{"num_hidden_layers": 12, "hidden_size": 128, "n_experts": 80, "experts_per_token": 2, "d_expert": 128, "d_shared_expert": 0, "hidden_act": "tanh_gelu", "moe_layers": [0, 1, 2, 3, 4, 5, 6, 7, 8, 9, 10, 11], "router_score": "softmax", "normalize_top_k": false, "routed_scale": 6.32, "balance_loss": 0.00139, "balance_bias": true, "router_z_loss": 0.001, "init_std_router": 0.0172, "lr_router": 0.00221, "num_attention_heads": 2, "num_key_value_heads": 2, "head_dim": 64, "vocab_size": 8192, "norm": "layernorm", "norm_place": "pre", "norm_eps": 1e-05, "positions": "rope", "rope_theta": 10000.0, "rope_fraction": 0.5, "qk_norm": false, "attn_scale": 0.125, "tie_word_embeddings": true, "parallel_block": true, "init": "normal", "init_std_qkv": 0.0362, "init_std_o": 0.0, "init_std_up": 0.0362, "init_std_down": 0.0, "optimizer": "soap_variant", "learning_rate": 0.00426, "beta1": 0.95, "beta2": 0.95, "weight_decay": 0.043, "lr_head": 0.00836, "max_grad_norm": 2.0, "warmup_steps": 200, "schedule": "cos", "final_lr_fraction": 0.0, "batch_tokens": 65536, "max_seq_len": 256, "doc_mask": true, "train_tokens": 361100000, "max_steps": 5510, "dataset": "wikipedia_en"}
Below are experts of layer 2 (counted from 0) of a mixture-of-experts language model. Rows are named up (a neuron's input weights, with its number) and show model dimensions 0-127. Each number is 500 + 25 x the weight over its row's rms, rounded and kept within 0 to 999. Numbers have three digits each.
Before each expert's rows: "comes after" lists some tokens at least twice as common just before its tokens as in all text. This comes from a sample of Wikipedia text that the model never trained on. Tokens count by the router's weight.

# expert 12
comes after: "\n", ".", "==", " |", ")", " =="
up2:481487508498535482488510479538505507492466498545480509478498523496499501496526507492477545496502511497467515499471494526516502486516506536490500489474514485514505545528541492482510512483527546540487545515456520509525489520507500531511537463516521499515496499502515513502424501520474508468524479502503435518531532490542530501548511536471447542556544497512463487508503499429485518501488
up3:520491503532520502528488504498484507499491522470481491479527495503512443446497497514498513466489506517453469506533477472488495567483485505495518513492524491528485518496491492498482524515507534526508548534521482490469464524518562503469534523509473557492534501508484487490463502482523503436500469446491495514510476512558536470502513508503434479507496495501496551514453485476482507524513
up4:501510515496486502475498508496550520476460478551532508491514534469465472535510499508498473483535503452552538516482528460487538535477534465485493487472533537482505519507479495479487548484463511527491453493498524489495524509469493500471519475509459500517531517490547474500509475509455493472497453500517503528489471510541494430518470504503535480509501502471499481527481505489455516526491
up5:532540496505483479531539510517478511534493476499507546487508514493506497519489544531477531468508506482549509457514513490482501509506497479502498472470524509572485489494499479469453521498497491488537544508470486513490513475507472482541490529536544495495500486511474433491462532497462494512473482500516491520506474512509496501526446540532499532528492485533536507489530526473519570524479
up6:465538488505510510466474472534473495504522468510488521471479465501439488510464534502516532493513492505481551514481523524472500488497519511459468488514521480528441512502492478509493497480494528518513485485526448501514520475533558494522522435465490523519471472486508517532497546547531469473489494538493468524519492461509503450498507511496512493527497520553495494499499519474466484472481
up7:485497476504483535519481488513492497487490532534519512516496462517496474451478510500522488586528504551491463461496502503490510525512491535494519497519501520485496499486452513453497476529459500504511522471523494491512501483477511500490478480468455476594469464504514532510531481523481476521468527502489491479488495475548518463535498537468487539473514520525484485524482483493470503497532
up8:510552491472482505471475512498489479495474492483520485514497509473550488516487472493453510527507474544516505477533522499476464534515541523481517520510495515499495448528504437447527466487530497500478481478550535497484487527493482460530497477491507475511515532479485491502478540524510490506510541541464506511453539491499481575525484541499524490529483509501493533513498485474502473496460
up9:484484479565539488483505469513479533481473509523473498488524542510558487499554489513504518499510481504488507513504524510483515506512524528488474518490515478534504476547495494505511526473524533488504526498481498544542497502465486549520495519500515533505470470488555522510498474514542458463480461475453494483477482470510474558514513507490524506493463543440510471461512477496496520524499
up10:478441488562483512504520520529502495502438477490508532552507488454509515492550502528549494519453544484519512482501486485515469469513530496479504521529490507502471468539491485500558494484485444521501502509553506493538523519519497484525452486531452483457485501484501487510501508509537528511509513500497493516469521512522521489499503456491478477480545467491496494537463505522493486505507
up11:496513495531487497516489475507508505530510469505497531548430534483476520509518497497509476505509463504485506513505481496499510492481494520527478506487496473532526535542495488538517500531489495470510486528512535467486513501502498468514537508543507485524492453520458568497469500475483477533507481445517527469484496481519485529479498516523474519493577541528458573517485528495510489518473
up12:511531475510478516518496503527505489523472481525468465471512553493471485488473474456484490467510458463494500480526529497540480486529530515483502466502493478508536491530528474502467490499511481522517484454540492475496544540546548499502549441470554499552459536493492489522512506517533509488519504503515465489498492508474497546489516492519488516468462535516485508553501504491505485518496
up13:511505539478455511488530507478490514521458487515498465485514539508493486484472496517506500510557491523506509489527529477481472547459519532461465493459480519531488470502481521476508528477498470512486526500565499463499497488474508488464474473559511480507504468500504483519500536497418454476458511494508501479476508522504511466488530492499480468550479477539506534491504515469506493532497
up14:496493497549501516496512508553500481516519482498509503499437485534515550470520495507482545512473475499537492507503466477443481499481495457483469486457528520529512576529468510476497500494506529462509504500491485502536511499486512464513467482523500456487458475514512558535497502483523508503499503506494504478495479483520448492507552553473505542528525493494482512522511466492502539520516
up15:538484548461472536530510498487502487528486470571487486443488502491490525508461473468499535490539492494538524542494495513508465494480514501473488546509489500519468531472536454481500526481486529518507513478478481491497451519476527448470495526488477500512491490536477475494504528508463475472497477503512533498497472527531503523477516523521486523529508490494542550478514490541541484513522
up16:507516523498533502498494509524529517480525523524554521472463547493503481509492505470476514531544489503519477544503498491480521490459519480475510484492514509510549499503524489521526558498495526537542516531511509503480514530532534509479456479551492488459476468502445508521453477568482461499518509500522488491512513527494474537502504506477514440516488446493492508484484493470466512485500
up17:504483491498478478463513496501524479485432452518522520480502461507505516490496481457497474483547506483514508497502522509463496435534491535539476473501479501529478458497483494551521496484472474559497535514500513492468540504497517467506471516495494510521511498486523478523526534474425527475507475482494502524494525488508488511494553475487488516508489470539498508505468555539499532514527
up18:504509513475482519484496520487500470467515511512492487511498498542481498493474530525558508486538508475541445520513476461475536526495510514484535500507536543525509512543472486469553516539495519519541494477496534554544497463513501513518500491449510490526489469513475524544503481562514538525501525505536479504488521520546499524480495505492482483492503527450491464501479528481500518476482
up19:489505492535498486487504442537505456486483479506484487476526482535513496480479542473512480500565508496485516501460485528506548444473493475501469529473509493500524495487497508527521500529500553510545516511508520523484531576519465508512535469516461503521475524498495531511538501538482478551542514508478474495489458532540510492457474498503482492491490512483483483516537499481523477482486
up20:546514507515503517446519473550517520495490526504479478524514501538443499505482492456535509530456527472535539480464520510487525515485490496502501488510483540480498497479446516490474518467472544508519519500493470555550507512493507529489496489500558492474483512501523491530492500509496474467505517529489507430491495514520521504540483485507491474513504479486491495540491552546513532514542
up21:504520499488490466489507481527493538531530512506476455485514494506491516493468458460493597489518470506527549500490511481522560506495543540509517511477509495505493496536509462469478510487470489505540490509526521482447539494520529494477536492469510504474474476492488493493490494539505482535489527535509456492479499502501481514541502503469526541499506481536508455492483510480492547468466
up22:511476503528503487486508476529503494478453474501507527538488511561488529464498492488489538520503451531531523522509503488521444494474535489479494453471439514497533504507473507503509501480541473498511465500457503510467479480505456503512486517512513484506523489529522496516489502465501463570558495490470496476471512481524454494450489529488475513492532523526514511507543507481473463509512
up23:490539496484462507476536499513453502481483501493530525547518530431503512547488486506491473512494469472468520439536489497491518516523537510494493501512503471504514508492490522498524481515486493508472481442475456473496466539505510507546513440486496487519555495500506506491544499487491464545444510473518546467496487498474508523480517490544527514507537519519525475511518517491525509510504
up24:480477511490495511456501457512511483496474493479517499504479482479507471510502563492486512518510496490545494519476490497494485512510483507535505506515490519581477491480517506525494483526524490511541519466492524473520431467507508447529505465528514506515483476473460503467519503510509499512548468500530444479523507507539503530460447441496534457502473482494545487506516483491493476477478
up25:494567478530487470439506481517514532490492521543532510522482498468465518513505491443481499522491463521499487518479499522477481485505489492496484484494508550524484480516492522519429512507493493504494477544451514477507460499517502528546489479456543524485478477480481548529476554478480469541545512472482522506486514513470486490512542515486505491490501481515496480513483496521530496460521
up26:486465497531538484501485491531517533489456461503539513503515490485512491551545482487462529531522487477537483503524483535492509471536564519526503524459512536486495507506527498474474502465511514513515512525461523480510472496504563508469505518531518544511499500519514448486458506504481442486508519468484469526499467496529482511510528516492489519507511528517536460508488517446476503490483
up27:480498487503531437495511489539505566551505513493492516526476467482494482510451504509513507470504507480526508487510466462498500523490477465497530540530493448488500519453510480469524494470507507515555535542482479505502523458538487514510462510494491521513448488496468521527501484504519484499478456513495526498533484493518491484498507491520531476507490530497543537455526558543483495504525
up28:505458541534475473516458542478493500526486478505501491535489539511515522479517548463487486536500542531511520474532483500485513507530527509460481479485480510496493529502462490474474467538476512502487513486526510505457465532519491467489479485514525520515484485466475516475528547509448485486456529548496523495504527502522552515539519497499492536533506500493467493513441515497530477481463
up29:499502519488473499505486480510497513496561448500541456525512508527504513534480486474490515501501487480514532478486449457540463524513521482522539449492463511475532519544520440517476516477524471506529510511511465435469463508502484531473495479494483484460458499450504480523541498511497525506495485535507485523476518528529465514498539518488480502493493461524498482501513490511459513512501
up30:493512500486539535495520501487468488485542507552529510485538504486533509524547481495506531494531456483484520516494475507500498472526506466503504483497522516468498491490515452474493489493484488508446520484501505485489495473524540495540500504473510498574496543511515459471549515498516482510497484444487520472489489487497475493519471542473440538493462470571522488491490492530495466523507
up31:499534515471513518484516486549518500468478518493486482535519484480496496487472499528509494497524515510503465495547483475477485523483494443492522507479520498507461507501502536495498496518481504564511493477524491482504480497506531536529473513514474496499484557500504422539512517548515468516474461509494467521535505506501506553527402496507484494489517481509500504545476452501506533490508
up32:514455546530468494476490504497485485481513517520534492516480481498479477498533489470494485496518498498465515507477473512500523487523434492484506469549495495475516519515499501481517468527528541498469444508482502542489518557497476478493481484504527524460464481496506475480522496473481531507530487513526462507478510504527496453530494500501516523476447523499523491470487470513478569547565
up33:464498484492446484512492459529473489457508516525496521505507490526538473482538506477500516502525465516539500521509524500458521488523499554493495516494520500486492498531487477509469526453518480485549518532488507531491524573425501500501518488530501496522510480484505527555483499554499501536485482513496477447474510469530513502511491524503479507518516546484479499500495528465473498522548
up34:499501466516497481523466508539494471500466541505520478474535536525533510470515530487502490490514476495540507508500534528492502515494508508542526491514495460500498488480506485470505485485506480462538536499503571552527482468486501452489491514479509508521461496496453484510511469507515525557463482521452486528507497537469514475544550520492503526539495482482510489504477537510430497518487
up35:474494525509517516529494470499514495501430488507519477518528519459462497477491540497502471501490508526534528486462523482505491476510513493490487468525475500538515483546487472520544487524527479459522536470511490533523505493439532501548455502520527467514522501520553531474536486492491513505513479496478452504469471498513511467504498529472474545469528506450496505497532506536481520503469
up36:521482500500503506491475490464484480506457494506477543511557523483471513489527512489472506518492485482475463480495518528469545505512499492521529466505460505507470526485498448538530477489565556517523510499499548544465515472513481479515489530510564484525488503507457484532529501529538549457490496513462484510492512471481486509484488534496503469522475542485498528487485481531480483520514
up37:508522469541527507482503477464487506487499492508489519463514508488512496473444509470472555515528475527486508523496459481497532478509523572524531523487511501497541508495471491574523572491505526506527534467521484483475521506546506504475496488483485560474486522513445496544547487502502493499466486487516538475476482509500490523518508492479489484491501501459491492515470496468497482477515
up38:516506506501486492507480519532517464531521550492484508502538513465446535507540499489507490532500454514586514506529468487498491523473495485503528508512467484513474470459536504505500539512470507475479470512508510480485480509497481519495499516562509538511463536486518540467487515521436506511506461547497465543482530483506502501526484492461479532477498481506480514464522510519493489534521
up39:547512540502500481519479507477536509529501500551493491510534489507500534521533487492508475480522433492493480539518494500525557493508513510499536490479511472497502502505479482513507539506488535525484492450493520479513506542502523520476551515494548477502474549473486518477501464494516509476519463521514467450526537409493516487475487494563508478500481483511521499509515474496494500483484
up40:460528509519519506519477505534531509452489456508515542519507471466475491491507494560536491521521466492497524464464489518504490494468545504505508523485529533506514523503515482506494477473485464449533499533487501500534541504466474487491492527506492492520547497526528515459469497510463480510475525475485497464487467522543524514481500496527511486505521510514467502519532550506495444458443
up41:491500526489490498496485514513547523510528501518508440538475426497507508486529521524497538508513487504548517534532479522491503457470582521503520511497491485478527493548483483486482509513512463510475506485532532534518476497482499474499511476503504504510452470468500484485530481501483523454520488531482533513500531508516494506539463483539510497494450451507521501539521495475466516475471
up42:509505502477464466534515423526487492497563482514468493493530530478494528487504499503477473484503476441478487509524482522507548474470518527506510473496487509526509466489443481490505498514511563465518527520536527487481504499542539494528487474513519465488469467503498511523516519506466505500533459531504494503504518515486553494480526501537504485477499468516526490454548481518512501517470
up43:515501455498507513484471509528505485520487519455516546496497485471515499463525522505479534508534482521535507573492471514461535505485524472497510460512483479539495503503535530535526512477547551508528485498485539488479473497481519504508485475530532508466451499470500501486482510512470523485511441516526466502513516570450507487497498495518525497521458488500478484489531515529457488485502
up44:539492478519467475501519532479522456495495527472488489457484532444485511518498497522475520485453493506470495499525473527503490478513485499520535494488512485487528468492486498516501529501468487475512509494501454496482484502518509519520468460569509503447505518499490501533467535544482500501486494497484509550531490483510489461587526493468498476467520516504478489515507549483432468499505
up45:541489514486509517513501469501443506509514491512480473509468488490497502494511504506460509473472509484523459536468527464517523508476520488499495512510495508530494491491489456486543543495496491534529479530506507438534485504498531458513487476433524510480476481571494508531522485519439503539550497486504489492521531556511522503488508508489473465498491478511493474447515487546509477482529
up46:506511517525473480525485530514456491490503523507476536508524499518491495531463458508461498491501513508522508492537506525490503528493449449479501450519523438520506479553499487496494476542523469522557486513475493509524514505571486555505504495499499502526486479491504477525469483460502497498487503502508490521521493509526537476515474515486504480465465484483481489493460559544463545475488
up47:511455472519528470516490486510513524511519494519516543521494521515533488519473514476511487512511469525533489499478484502454486492482512481513536536476482501472492517525518492506549490502510484530484490525539516516463510486509548483503484478509520514502466490485481474543520525560474533527497508496505466511485517470475475495536535524491457464526544566508490505511414535492485464524475
up48:498472548490481535534514522556508552504492483511504504522515534526477505495470494534549520485513482492507456497506468508475516510474491519434519506485510473553501489511492506461514486488505472483539533500526477479524498466535486481466518503505504474557485407481505499468475496483524513488473502489480519494526489510515483531505504463527533499530471506459489494526517498493520534459482
up49:502479494482458512516543505490481506522459475483490501501577537492485498490476496512506452474526460473478499465516519492511457511497509484483549499508494503534510502485501502501525540467517523515534468498539482501512546543478495532527494486530498496531500521483492506510530556561480498508467526507521479501479527505498479463484506510495451528501491559492504540459515545514480482498547